From a checkpoint of a small mixture-of-experts model trained on Wikipedia: a shared expert of 384 neurons.
Below are experts of layer 4 (counted from 0) of a mixture-of-experts language model. Rows are named router (the router's row for the expert), up (a neuron's input weights, with its number) and show model dimensions 112-167. Each number is 200 + 30 x the weight over its row's rms, rounded and kept within 0 to 999.
After each expert's rows: "mostly gets" lists some tokens that are sent to it at least half of the time. This comes from a sample of Wikipedia text that the model never trained on.

# expert 30
router,176,226,186,211,229,231,230,171,182,200,242,237,283,185,199,188,170,201,233,219,255,192,214,223,206,189,207,220,225,177,191,195,223,196,182,188,202,190,235,213,164,204,224,228,224,172,185,195,168,221,206,194,199,211,205,197
up3,186,231,217,131,224,166,165,140,225,233,201,178,201,203,201,186,186,211,166,225,218,191,182,178,219,222,92,232,210,210,201,214,205,182,225,143,199,221,249,188,278,167,193,215,157,232,243,178,135,190,168,183,220,220,180,174
up4,159,211,172,160,257,161,203,233,200,179,200,197,198,196,202,152,218,226,204,146,232,180,197,200,229,177,241,201,229,202,214,234,197,160,188,198,192,290,231,196,202,240,189,200,219,202,216,204,219,158,151,206,189,234,177,186
up5,231,124,210,166,181,190,216,189,179,270,267,190,249,211,191,221,209,153,227,192,225,196,211,174,199,169,209,228,226,207,196,208,202,258,231,169,203,211,160,223,210,200,150,197,171,228,175,187,212,255,222,196,215,202,213,193
up6,234,230,159,196,228,207,273,194,171,211,233,194,209,224,190,190,218,192,258,166,218,183,238,236,236,179,209,237,192,207,161,215,185,174,219,215,167,246,184,239,161,220,176,221,189,206,180,221,220,152,184,213,162,204,158,192
up7,213,192,248,204,227,215,161,209,197,135,217,215,225,160,204,234,269,152,199,198,217,171,186,207,194,215,221,160,257,162,204,191,198,209,232,232,254,219,225,193,242,201,188,246,147,245,191,153,175,165,212,223,202,174,166,165
up8,254,216,159,152,184,192,157,146,273,158,198,245,250,257,218,195,228,171,187,192,193,174,223,171,203,161,155,211,208,208,217,149,202,222,224,228,212,181,226,252,215,174,233,225,176,214,216,194,227,227,194,180,168,156,153,150
up9,223,195,188,220,172,199,179,218,248,179,176,192,231,227,155,162,164,206,234,153,140,192,204,199,195,213,222,179,169,218,168,245,192,236,124,202,215,223,173,199,166,194,245,156,201,135,215,176,275,194,231,202,223,232,223,234
up10,149,187,242,191,204,261,172,206,181,169,219,192,138,205,192,184,223,181,230,139,162,217,208,217,183,228,197,199,239,195,169,184,187,165,168,243,163,167,165,194,193,213,208,190,218,190,195,235,140,192,215,199,243,228,188,208
up11,189,179,230,215,229,180,198,249,205,193,206,157,238,264,251,200,232,157,228,213,197,202,222,150,178,202,193,255,249,199,235,210,193,140,212,171,185,193,250,298,238,283,189,221,244,230,234,196,173,192,187,205,227,226,177,209
up12,226,170,214,221,204,214,225,162,195,213,243,195,191,224,188,195,146,237,194,226,235,236,211,218,242,236,192,243,129,187,197,220,202,208,202,184,186,247,241,188,154,143,183,196,222,228,242,217,207,247,242,250,252,230,169,202
up13,209,264,235,209,241,242,179,189,212,192,198,161,147,185,234,204,175,215,188,217,159,183,181,208,205,218,146,185,185,179,256,166,196,212,255,165,243,238,206,220,158,197,213,168,223,187,178,182,219,215,210,136,215,192,214,209
up14,214,209,169,212,248,194,248,203,182,161,228,194,253,185,224,163,187,220,223,235,174,193,197,192,214,237,223,207,197,154,197,185,176,234,151,190,158,230,181,226,240,172,154,188,204,180,256,180,219,230,256,180,189,270,227,235
up15,143,157,145,250,236,231,215,195,193,256,156,235,198,208,179,195,184,185,160,228,250,199,120,200,195,163,220,228,234,163,195,191,192,207,258,218,230,213,223,198,165,194,267,215,217,154,205,170,235,204,171,161,118,187,242,208
up16,164,224,186,229,247,155,147,170,200,191,262,203,245,186,163,155,124,223,226,187,202,189,120,211,181,188,193,207,248,207,207,171,212,221,211,177,121,226,180,196,237,194,183,171,239,176,191,219,184,188,229,222,172,188,174,245
up17,182,197,163,230,211,215,167,174,228,193,246,215,220,188,173,248,198,240,149,178,195,204,150,241,161,174,122,210,157,179,221,197,200,149,183,190,170,185,209,191,135,157,201,208,205,153,198,171,219,156,241,196,190,228,201,204
up18,167,220,202,205,214,209,198,230,200,200,213,196,236,225,197,183,252,226,266,196,215,237,167,246,217,203,171,205,216,178,209,199,178,236,251,177,177,235,211,228,220,228,212,211,216,199,201,241,230,168,199,242,261,205,152,156
up19,201,198,154,220,210,246,177,175,241,181,134,225,133,184,201,233,194,207,188,225,184,206,242,167,173,165,156,183,191,198,200,215,199,189,122,162,171,222,212,181,242,158,203,210,214,222,223,205,177,243,213,196,221,247,234,221
up20,206,184,247,203,155,193,190,206,205,184,176,175,101,202,206,149,186,231,208,240,244,195,228,230,218,230,218,215,198,225,203,182,192,147,174,181,201,249,206,267,209,216,207,248,233,177,178,240,187,181,233,216,163,221,174,210
up21,171,209,172,215,154,277,248,162,180,183,184,177,208,220,186,200,239,181,193,110,204,190,200,166,185,223,206,235,204,187,215,210,252,208,213,266,183,220,168,183,191,221,176,172,175,192,173,158,178,197,199,210,193,139,161,192
mostly gets: "\"", "=", "\n\n", " \"", " =", " '"

# expert 4
router,152,203,183,171,223,165,257,174,184,167,211,195,210,203,217,177,182,172,234,229,193,159,206,214,222,192,220,192,193,188,261,183,218,219,182,164,219,243,198,206,215,264,172,168,234,235,212,223,199,190,238,209,158,186,197,178
up3,193,235,191,162,205,181,258,211,214,184,174,231,240,244,238,274,204,173,192,162,239,250,162,191,222,165,190,176,233,179,183,203,161,189,267,226,179,160,227,166,199,269,251,169,205,270,221,148,230,171,189,221,158,194,160,212
up4,110,212,166,238,195,180,199,214,201,171,194,155,173,159,208,189,241,224,179,270,162,224,232,248,177,244,193,202,213,235,181,200,217,213,242,208,186,223,169,247,156,225,209,182,185,159,181,194,213,163,181,150,182,202,213,219
up5,192,210,227,201,123,203,205,198,191,181,182,240,207,183,177,154,159,212,190,238,184,168,179,167,218,227,168,217,199,200,179,237,228,190,189,248,193,209,152,216,144,194,207,214,222,231,230,170,220,230,167,197,236,246,146,146
up6,235,176,225,186,232,143,234,205,227,176,197,274,187,142,248,174,218,205,212,136,180,169,201,213,162,245,192,194,168,225,189,214,175,184,256,228,220,222,198,226,202,234,171,154,230,188,221,210,196,179,148,164,171,178,179,216
up7,183,191,220,191,152,226,168,189,219,247,157,224,215,172,234,204,169,203,201,188,194,222,160,177,209,272,205,207,188,215,119,173,201,211,188,194,151,191,177,243,186,190,183,199,173,236,185,194,203,194,220,232,173,211,201,219
up8,188,178,187,231,219,251,214,172,200,208,184,215,172,133,167,245,171,167,220,181,184,195,167,235,177,223,242,191,208,188,194,160,177,203,175,269,222,245,175,185,217,165,252,184,199,219,175,188,150,275,211,196,196,211,194,157
up9,160,240,180,167,167,168,199,169,241,179,191,211,183,176,183,242,191,208,225,210,220,141,184,170,206,263,215,215,269,223,215,181,196,240,252,238,220,194,211,198,227,221,231,216,126,257,238,199,200,197,175,155,192,187,178,184
up10,211,203,207,220,189,204,116,155,176,209,200,193,238,218,194,208,196,223,234,161,191,236,217,222,228,188,237,235,230,205,211,187,236,196,200,241,181,201,195,208,206,180,202,190,186,197,183,219,126,211,148,192,248,181,143,213
up11,179,194,188,251,212,203,209,152,226,134,230,209,235,176,191,226,191,222,221,180,211,187,170,226,181,262,226,206,229,204,156,222,227,231,206,175,253,236,182,182,149,216,163,212,245,149,200,203,223,203,147,217,265,246,163,204
up12,174,237,264,169,223,127,200,168,177,234,214,186,147,151,132,219,221,147,186,218,177,252,178,204,192,202,213,152,187,198,219,231,198,222,180,204,256,139,199,248,194,209,139,271,212,222,193,209,194,185,227,201,194,192,201,169
up13,165,142,178,194,182,214,148,210,233,179,216,148,216,233,233,165,222,236,160,171,209,224,161,199,198,249,168,189,186,178,235,190,234,205,243,170,205,238,203,241,221,211,183,186,154,212,191,208,234,191,222,180,241,235,162,145
up14,236,198,229,174,204,154,142,233,200,244,165,202,235,222,205,245,184,173,172,180,191,210,206,177,155,187,197,207,153,208,200,182,224,194,160,189,192,152,199,233,171,145,204,193,258,129,155,231,204,168,191,187,153,202,176,142
up15,227,187,156,163,176,210,263,197,206,268,187,201,172,270,169,208,216,194,293,226,196,171,143,216,234,216,222,199,199,207,233,202,180,224,210,183,197,189,168,184,219,171,149,166,205,211,200,292,203,215,260,188,180,186,239,175
up16,208,211,235,153,176,256,177,193,178,142,186,157,166,168,254,210,167,205,202,140,231,235,221,226,211,230,252,156,223,221,221,189,238,193,150,148,184,152,252,234,208,264,213,185,152,195,195,214,161,252,214,185,229,178,190,174
up17,233,225,133,202,208,223,211,229,196,223,192,223,230,184,241,164,201,154,212,232,230,226,217,183,195,227,214,244,171,238,272,209,218,149,190,178,198,172,174,173,229,247,203,182,193,176,234,149,182,172,173,143,214,194,185,209
up18,262,122,250,183,162,189,250,226,240,184,194,211,241,186,218,223,202,127,219,208,175,217,219,162,181,249,271,206,210,184,156,220,194,230,201,232,148,190,173,209,251,206,141,206,218,215,240,240,196,162,226,165,229,190,215,175
up19,211,203,167,225,203,183,230,242,254,228,195,177,165,200,212,266,191,177,179,222,183,265,195,193,163,188,178,232,218,177,215,141,207,204,149,212,190,221,184,159,183,187,172,195,232,255,214,192,183,187,253,174,178,134,229,203
up20,179,195,197,258,234,188,136,245,238,166,208,180,163,201,238,203,192,209,207,155,162,181,211,151,225,246,204,203,153,183,242,184,218,209,200,130,220,200,164,208,209,241,215,170,151,228,225,220,203,193,201,211,218,202,169,193
up21,214,240,233,238,181,199,168,158,198,211,185,183,199,250,232,197,169,188,200,211,196,177,178,277,161,196,185,215,214,196,230,192,189,189,221,175,270,267,138,214,191,247,195,234,209,215,161,210,227,203,145,207,237,223,148,170
mostly gets: " in", " had", " have", " during", "In", " has"

# expert 18
router,225,187,140,221,197,185,202,141,236,198,209,183,185,209,193,195,190,236,175,194,242,228,195,206,135,181,179,226,237,167,144,216,196,170,166,237,157,180,231,217,184,217,168,184,215,191,186,164,192,253,162,212,181,205,178,184
up3,183,174,183,176,156,222,212,198,201,168,264,215,228,193,228,187,186,276,217,156,213,278,189,212,168,226,173,186,232,194,167,255,207,161,180,220,204,140,167,161,261,179,226,164,170,198,152,213,208,229,204,184,151,205,225,231
up4,191,228,207,250,222,224,206,226,244,204,184,209,199,216,204,233,242,162,163,187,187,142,190,162,194,180,251,192,149,218,193,189,190,192,253,209,154,197,175,208,184,174,221,210,210,239,204,184,180,154,203,203,238,217,235,180
up5,132,214,229,143,185,245,192,190,157,185,224,224,188,239,169,225,220,165,150,179,201,219,162,225,239,194,192,154,194,215,180,166,190,168,185,249,208,197,233,194,209,204,169,212,177,212,243,192,187,217,212,168,193,181,147,223
up6,258,179,180,234,204,247,240,201,205,193,198,182,181,237,166,195,201,181,208,150,241,243,187,212,186,226,156,199,197,178,202,207,174,234,175,211,195,173,230,217,205,225,184,181,213,172,158,175,193,188,166,187,194,146,178,179
up7,229,190,184,200,202,240,169,188,254,147,171,157,130,178,197,223,208,160,202,179,252,227,218,184,255,227,196,231,215,135,208,230,162,215,191,221,211,239,170,190,167,193,204,222,184,220,237,197,198,149,203,178,150,216,192,188
up8,233,209,177,202,233,192,260,195,232,220,194,215,169,247,227,201,184,209,214,219,217,165,234,217,145,154,176,183,188,228,240,211,228,244,214,204,131,221,189,220,223,252,164,156,198,166,234,160,267,212,258,188,249,218,232,171
up9,218,241,213,176,200,274,212,156,239,198,160,231,178,187,230,226,249,219,198,185,199,200,172,202,220,222,231,196,177,192,227,254,167,157,153,226,215,184,159,205,170,241,157,171,215,216,174,185,181,196,211,202,167,199,179,218
up10,198,228,260,202,218,227,165,189,217,191,174,260,170,191,196,252,174,228,211,161,184,127,219,201,176,203,213,230,214,179,157,136,181,201,176,219,203,286,232,173,171,186,189,196,201,201,206,198,159,267,170,145,211,214,181,226
up11,219,213,228,213,265,182,201,209,157,252,174,239,150,192,198,215,198,256,199,206,243,220,217,179,185,168,210,197,206,188,206,185,240,274,211,213,191,204,164,216,164,245,219,215,126,189,220,238,218,214,188,169,256,175,218,234
up12,188,215,206,280,221,146,227,213,149,230,239,186,200,179,162,237,228,243,153,236,239,206,216,200,133,159,209,235,138,199,218,242,235,179,166,203,193,199,203,168,203,249,222,190,195,187,245,238,222,173,245,167,216,199,160,190
up13,191,205,189,240,220,258,119,215,226,226,230,184,252,251,168,186,199,244,201,202,202,218,185,222,209,165,180,230,230,184,212,191,220,219,201,191,205,187,210,220,152,187,209,198,202,188,190,202,199,157,246,182,177,199,203,225
up14,198,230,197,196,221,192,188,203,133,239,258,174,193,160,195,222,167,159,258,194,168,166,224,211,173,197,140,147,228,228,200,137,173,198,195,223,226,176,181,154,244,235,174,229,263,170,258,164,193,246,180,224,242,209,201,177
up15,242,218,172,202,199,203,201,203,206,219,227,148,225,233,215,212,205,181,231,217,200,201,178,149,236,196,156,174,195,176,195,140,187,212,161,180,249,160,213,173,213,202,191,182,168,184,159,176,235,180,163,223,224,152,156,176
up16,227,181,109,206,188,177,193,165,164,237,202,167,195,194,187,188,212,191,140,207,173,188,180,237,161,163,216,242,280,244,201,207,227,223,210,190,236,161,172,216,209,216,183,186,212,242,184,220,236,207,246,209,193,193,147,177
up17,182,205,220,261,224,213,209,199,196,200,190,135,190,223,159,248,187,246,169,244,157,219,148,214,194,174,169,206,221,205,195,184,204,211,156,200,151,198,203,152,180,210,199,245,183,183,205,185,164,174,188,229,143,222,197,228
up18,230,163,218,164,191,185,232,236,225,145,208,212,237,242,208,180,203,267,182,191,171,224,108,168,204,213,250,192,166,171,192,143,170,210,155,193,184,208,157,205,207,238,135,194,164,235,220,216,210,236,215,246,200,184,186,191
up19,165,193,244,248,179,218,246,177,164,215,197,233,214,204,219,222,229,230,187,205,189,177,207,207,164,145,195,236,205,248,143,200,204,193,169,217,207,194,250,186,219,177,202,221,216,222,201,152,168,185,251,220,204,190,185,216
up20,172,159,201,222,224,249,184,183,211,214,171,130,220,178,186,226,208,253,186,191,203,222,212,180,158,197,230,185,208,187,210,230,186,173,189,163,239,210,193,182,204,200,149,166,188,206,206,190,222,212,186,149,178,215,182,166
up21,265,197,165,220,221,232,168,133,143,169,210,167,235,228,221,206,129,158,260,238,240,162,243,204,244,229,239,233,209,205,162,248,203,210,200,204,174,183,204,284,187,206,187,227,162,210,204,202,154,160,204,235,224,181,209,181
mostly gets: " (", "(", "′", "os", "00", " +"

# expert 28
router,137,231,185,238,216,220,202,232,187,196,169,256,170,255,192,219,207,159,138,240,154,178,165,180,152,191,175,216,248,187,190,211,179,154,197,218,218,263,209,182,220,222,248,196,216,190,159,232,200,213,234,212,215,206,198,222
up3,139,166,239,187,230,184,133,177,230,197,218,202,179,242,188,235,146,211,144,235,153,222,214,216,163,237,180,221,199,247,220,208,210,127,209,217,192,246,193,137,235,216,249,214,184,183,209,198,160,148,227,194,196,202,191,203
up4,142,251,145,273,160,144,159,254,178,181,160,157,161,237,239,218,208,222,197,210,180,197,119,221,184,169,170,222,211,211,212,201,189,224,230,178,187,180,191,238,190,196,245,219,210,192,175,193,235,120,213,190,193,192,166,164
up5,164,225,222,243,195,204,210,208,194,198,213,214,195,210,177,156,190,275,198,208,198,213,197,209,214,224,191,159,166,208,239,177,188,182,122,211,250,221,223,199,129,185,230,189,174,289,220,223,227,135,160,210,206,188,220,218
up6,203,246,167,236,195,188,199,199,190,207,133,206,204,221,193,221,223,247,155,225,193,219,204,226,182,178,203,242,195,218,182,211,161,219,167,207,214,217,228,237,158,215,148,214,250,121,169,214,176,222,217,162,190,185,189,155
up7,216,190,192,180,228,236,185,196,212,223,187,253,215,248,200,226,196,202,209,217,213,224,198,180,191,163,190,177,276,217,180,242,200,153,228,246,175,202,180,243,231,167,167,191,160,132,131,177,172,219,236,163,148,168,244,174
up8,162,184,160,175,244,199,228,166,196,142,172,198,215,197,240,200,245,207,226,189,167,205,177,190,204,129,162,180,248,189,175,270,160,233,180,233,219,161,165,212,190,235,205,240,185,214,211,163,212,110,173,206,244,258,202,193
up9,188,228,169,184,172,202,247,197,193,176,200,175,186,182,217,203,150,185,200,269,183,208,181,195,243,245,232,149,249,255,203,215,194,171,201,176,200,219,193,166,227,258,134,222,183,247,172,215,210,214,179,208,259,193,171,190
up10,177,161,232,199,213,213,202,191,159,194,227,222,228,235,190,230,168,255,201,206,214,200,153,235,204,150,162,190,131,198,197,218,183,226,191,198,253,234,200,189,198,169,190,206,186,172,159,220,186,218,183,178,137,214,175,154
up11,248,210,219,171,218,225,184,221,245,144,149,249,216,183,182,241,152,218,179,213,200,177,185,177,235,235,185,197,218,209,210,197,226,214,215,173,227,216,225,210,181,195,202,189,203,185,203,197,230,216,219,197,203,166,157,207
up12,184,187,214,177,187,199,208,263,251,244,192,223,199,146,236,166,243,179,213,262,185,196,220,205,211,142,172,203,185,222,231,243,178,187,258,216,217,206,244,184,178,208,223,154,199,226,216,178,235,169,210,199,133,213,138,219
up13,197,147,202,260,192,208,207,258,166,233,216,225,221,170,183,244,223,174,212,239,213,193,207,179,237,173,189,160,199,199,172,146,195,172,156,208,176,200,250,218,196,204,224,225,193,222,165,139,187,185,156,233,126,188,228,185
up14,228,225,195,213,177,153,242,262,223,226,213,170,245,185,200,241,174,154,147,226,217,180,204,179,181,213,206,253,285,201,233,169,156,223,259,214,207,229,192,167,111,160,191,216,183,252,208,169,148,256,174,186,185,204,193,230
up15,256,175,146,204,226,220,185,222,221,205,168,260,198,184,201,211,203,215,197,169,214,150,191,170,258,187,154,197,221,163,127,209,191,190,238,202,119,169,244,224,218,179,193,154,223,168,194,214,214,184,239,230,216,164,206,208
up16,179,222,202,208,214,289,196,242,146,228,184,188,227,199,178,203,168,185,160,217,186,214,186,199,166,141,231,195,233,169,170,206,194,229,152,186,175,171,145,202,226,217,184,209,186,245,196,214,196,165,200,248,208,192,212,189
up17,185,218,220,198,222,212,231,171,175,206,214,212,197,149,199,177,185,169,187,204,224,236,207,199,242,214,239,163,221,225,209,228,177,179,143,242,178,189,216,235,251,191,206,182,191,214,217,228,179,236,211,250,147,155,232,201
up18,200,253,220,211,162,178,161,173,176,143,224,163,206,267,196,199,178,269,226,215,193,246,205,226,189,184,215,248,181,199,252,214,174,287,174,208,227,179,209,177,208,186,193,197,190,231,222,170,179,172,239,183,198,178,215,219
up19,216,214,180,237,268,215,158,218,206,189,189,216,182,177,196,239,175,212,175,236,145,198,211,166,213,236,190,217,203,145,200,240,162,188,164,221,187,204,207,211,237,139,213,230,220,160,207,258,187,177,200,180,200,206,213,213
up20,145,265,200,217,221,217,171,197,224,176,186,168,221,246,216,203,173,170,164,195,190,190,201,211,193,151,208,218,206,228,221,152,194,185,244,212,214,202,160,225,220,176,226,228,184,181,194,227,194,172,252,229,227,189,246,163
up21,201,177,205,218,189,205,172,210,254,222,206,192,225,225,200,214,245,190,260,202,202,232,159,214,147,179,185,210,235,121,182,249,163,194,185,199,192,239,217,176,174,213,224,195,206,203,209,221,166,181,193,186,177,186,195,150
mostly gets: " use", " own", " support", " design", " match", " town"

# expert 5
router,184,247,184,120,217,234,186,214,179,215,266,182,177,231,212,239,157,190,197,208,227,162,233,187,200,115,212,229,275,207,185,210,211,220,230,194,218,228,172,181,232,245,224,189,235,190,213,222,205,177,158,218,168,189,233,176
up3,204,244,168,214,168,205,187,207,208,200,212,204,244,228,256,131,176,193,205,193,143,186,141,180,231,213,228,213,222,197,252,218,230,188,220,177,214,223,175,242,257,200,227,163,215,220,188,230,226,237,215,216,203,205,150,204
up4,257,199,207,202,180,242,141,245,164,217,193,255,248,169,202,215,163,192,232,167,188,185,225,190,233,151,200,204,207,195,149,211,228,205,147,157,193,171,164,182,237,219,230,170,177,244,206,187,159,228,181,192,228,218,234,182
up5,236,204,224,188,260,166,147,235,213,243,152,208,218,187,161,171,197,166,192,247,126,216,191,201,212,164,185,188,192,184,172,220,193,241,192,209,202,217,245,191,252,169,185,205,179,170,210,155,186,144,234,180,204,197,199,190
up6,174,196,160,226,193,197,218,242,224,179,224,243,190,244,233,256,198,237,159,148,169,196,181,198,182,218,188,221,193,159,205,199,196,213,215,200,188,218,192,183,222,144,194,221,248,214,188,251,242,195,207,180,161,194,163,160
up7,212,193,154,170,228,206,188,186,187,147,190,220,200,192,221,236,229,198,268,255,230,222,201,163,208,215,213,187,259,196,253,213,183,180,203,180,171,190,213,194,162,258,219,257,234,186,221,193,180,225,179,222,201,171,226,241
up8,267,220,119,162,224,211,201,229,199,180,191,202,179,203,187,207,132,203,172,219,195,150,189,173,188,202,205,211,196,228,167,188,221,181,189,146,156,228,249,259,264,217,192,189,182,206,212,161,164,142,218,205,222,206,138,233
up9,144,206,161,203,201,213,221,193,187,221,186,233,211,161,188,198,140,178,129,202,198,203,225,209,173,202,238,228,200,163,195,228,213,204,214,206,214,187,165,260,235,204,221,188,209,211,258,182,179,198,174,185,158,156,207,160
up10,178,179,165,220,195,175,206,189,172,230,164,138,192,190,200,263,193,225,119,156,209,222,275,183,186,155,200,192,212,152,178,247,174,174,229,173,200,178,175,139,260,177,206,181,173,240,197,217,230,238,183,224,163,186,172,218
up11,156,215,153,198,196,194,223,152,250,223,193,154,201,144,180,244,202,167,259,254,151,205,176,184,132,204,198,189,230,209,172,185,198,198,194,174,266,257,209,149,222,194,188,196,200,185,224,171,239,184,206,188,202,204,206,194
up12,229,260,255,112,188,184,217,191,201,155,221,171,235,198,313,226,234,163,221,159,198,206,218,155,216,188,181,249,163,204,202,168,216,222,174,254,149,166,188,193,181,225,183,187,215,230,239,206,216,161,224,173,179,216,181,207
up13,251,209,180,179,150,205,170,134,160,140,159,147,168,170,235,263,154,193,186,170,186,225,204,153,165,169,195,188,209,202,197,132,171,166,214,150,224,258,174,190,138,224,218,142,203,218,230,188,177,138,224,224,236,197,184,226
up14,213,202,207,232,165,152,155,242,240,205,156,253,114,212,203,162,155,228,162,196,197,181,198,217,236,204,195,170,191,200,217,198,230,173,121,166,200,225,186,248,223,162,158,152,196,181,238,188,191,149,244,166,214,213,211,143
up15,166,183,169,222,226,178,173,198,203,185,182,229,142,155,202,225,219,185,224,228,167,168,186,214,214,174,200,224,204,167,186,193,213,177,176,225,218,198,174,173,249,180,195,179,221,193,201,208,237,190,257,227,228,191,213,182
up16,177,220,166,202,161,155,179,102,228,219,190,242,212,216,238,236,186,175,200,227,141,219,196,197,179,207,207,229,201,240,177,182,215,231,193,100,236,216,173,219,214,219,168,215,219,161,234,191,204,195,247,170,213,160,202,180
up17,185,203,237,229,181,223,152,205,210,230,196,203,225,231,204,185,175,280,194,171,201,202,183,188,205,128,150,215,246,205,216,206,184,220,201,184,193,200,199,222,211,233,204,227,196,188,201,170,197,217,203,210,212,193,209,224
up18,197,215,197,177,215,175,199,239,160,205,231,199,163,191,241,154,219,164,196,201,224,220,180,212,199,178,186,181,187,182,203,143,171,185,189,181,207,189,255,216,180,185,201,158,181,213,209,194,147,193,173,206,158,228,163,109
up19,205,222,168,229,218,244,180,199,187,186,179,197,194,199,209,171,176,248,162,175,233,239,179,198,175,212,224,165,228,208,200,188,206,167,152,168,299,201,204,231,197,164,229,256,165,199,183,175,128,187,197,220,221,213,232,201
up20,244,200,207,192,183,237,197,179,225,197,232,173,186,172,204,244,241,212,225,246,201,143,202,178,191,256,157,231,179,200,183,226,239,197,199,179,175,155,214,220,255,248,162,190,184,173,207,224,238,214,274,221,186,217,208,173
up21,190,241,171,193,219,197,165,188,224,198,187,188,253,205,204,258,168,186,184,129,166,249,222,141,243,235,190,205,166,211,189,216,163,180,252,221,229,180,181,217,256,227,157,205,202,195,175,187,209,198,186,202,229,173,168,192
mostly gets: " was", " were", " had", " not", " been", " would"

# expert 24
router,187,221,256,213,204,168,203,165,185,199,190,185,190,185,204,189,196,199,233,175,162,160,200,243,218,266,212,201,167,155,237,182,189,164,223,173,161,174,159,241,217,219,209,193,176,165,190,227,221,206,185,211,221,210,219,223
up3,177,217,207,234,216,226,189,201,217,215,224,199,251,220,216,228,174,230,205,172,178,189,215,195,159,206,209,229,177,189,189,232,204,267,222,225,180,184,189,179,261,251,189,227,188,201,247,174,203,220,210,197,202,196,223,213
up4,202,191,211,187,194,189,217,207,184,190,216,169,205,216,234,277,233,200,202,161,177,165,217,225,205,259,252,198,171,244,222,183,181,232,210,266,198,221,188,210,249,194,193,211,181,202,204,220,216,181,167,255,168,152,165,187
up5,184,179,210,203,210,203,208,175,211,250,236,225,146,164,221,242,261,202,173,200,153,180,218,179,164,238,195,211,183,191,192,207,179,256,219,217,188,261,173,209,180,260,220,126,195,186,199,186,252,173,210,211,188,135,194,203
up6,200,182,215,230,178,191,194,156,196,181,197,211,256,242,180,236,200,232,253,208,226,200,160,205,205,226,195,169,247,169,188,134,200,222,158,199,214,218,232,214,163,226,229,224,192,218,176,156,204,225,168,173,174,205,209,189
up7,268,252,232,239,257,193,115,152,159,246,190,173,237,198,178,270,232,188,172,185,163,212,256,223,228,194,174,170,220,158,225,192,152,248,187,193,237,211,225,190,206,191,226,195,234,162,184,226,206,210,209,199,133,203,150,141
up8,185,197,248,181,239,201,208,184,171,142,250,216,247,159,216,185,199,212,179,168,223,230,202,236,198,266,236,170,177,239,213,168,156,190,159,219,218,155,164,186,185,139,162,216,186,183,161,156,166,217,182,199,236,171,194,207
up9,222,198,213,225,211,202,216,188,217,178,161,222,189,196,214,215,208,190,168,214,199,189,210,226,235,262,197,195,183,170,182,194,237,267,222,169,130,232,147,195,200,158,152,195,146,248,234,215,210,192,161,256,169,224,208,209
up10,229,217,193,260,139,200,200,185,194,188,227,176,218,152,192,208,127,153,218,159,185,196,225,186,184,209,240,223,216,177,209,186,192,216,222,195,199,180,188,224,199,222,155,208,195,220,178,177,252,122,154,185,157,223,230,217
up11,199,175,272,193,190,196,226,135,239,154,235,246,196,145,177,221,156,229,219,231,220,210,132,204,244,171,196,172,201,90,196,257,160,252,156,167,160,239,179,194,193,228,275,187,212,222,215,167,196,178,197,228,214,208,189,228
up12,206,191,228,230,225,207,212,180,164,193,214,213,158,140,220,223,264,225,178,204,245,245,232,208,184,216,205,179,194,158,191,199,189,169,245,218,144,179,217,195,196,243,225,233,192,190,196,195,189,189,188,166,173,261,191,193
up13,191,194,183,210,221,163,202,205,236,226,227,189,147,222,205,191,185,231,178,161,189,172,169,169,224,235,172,209,199,163,206,211,184,185,209,208,221,189,184,186,160,200,204,148,159,233,221,177,193,201,220,184,206,222,135,201
up14,228,178,271,239,244,193,198,180,169,214,209,194,185,169,213,215,246,262,186,163,248,144,191,229,207,240,267,221,200,198,201,232,154,180,172,243,224,210,197,194,163,182,195,151,211,200,199,243,218,158,185,148,189,227,202,205
up15,212,205,244,216,190,195,268,214,232,164,204,211,199,212,208,192,173,139,182,155,168,186,196,253,185,193,256,249,174,215,230,151,153,153,206,246,219,156,218,173,175,183,218,165,161,191,202,244,241,245,224,254,185,183,193,231
up16,151,214,232,259,216,220,231,181,203,252,184,217,235,172,209,180,233,226,225,200,187,162,214,213,194,233,179,187,242,158,176,196,198,180,192,190,208,192,169,220,214,208,183,194,188,141,172,223,241,179,193,206,167,195,196,217
up17,192,248,178,184,234,199,166,220,252,154,235,171,209,162,207,227,209,195,152,220,221,117,214,163,216,171,206,185,206,198,177,174,182,161,186,164,111,187,212,246,167,168,187,252,155,172,166,184,203,221,209,196,228,230,166,163
up18,174,181,217,210,204,180,179,209,229,230,216,202,219,185,199,257,177,185,206,136,147,158,198,192,176,239,183,210,172,203,190,167,142,158,207,146,199,223,199,204,226,165,166,117,188,183,229,231,158,252,224,241,179,205,184,176
up19,174,198,210,208,218,189,193,188,196,191,240,227,203,146,204,233,209,228,139,199,218,149,253,235,227,210,251,235,198,176,228,104,198,196,168,195,211,174,210,225,189,189,147,239,196,227,212,176,211,191,177,201,185,263,184,156
up20,210,221,137,230,231,239,194,253,211,170,229,182,210,250,270,205,181,226,221,226,230,213,221,267,209,187,238,202,166,180,149,190,217,239,175,192,169,197,192,221,215,191,228,149,166,205,181,188,270,224,144,200,203,226,217,196
up21,164,226,205,256,186,185,232,147,190,233,206,173,239,164,175,215,255,234,191,201,203,214,279,224,195,242,240,198,220,149,162,199,252,214,141,204,176,185,207,215,240,182,211,168,195,205,245,195,259,194,248,165,186,184,175,247
mostly gets: " Awards", " medal", " Championships", " votes", " final", " countries"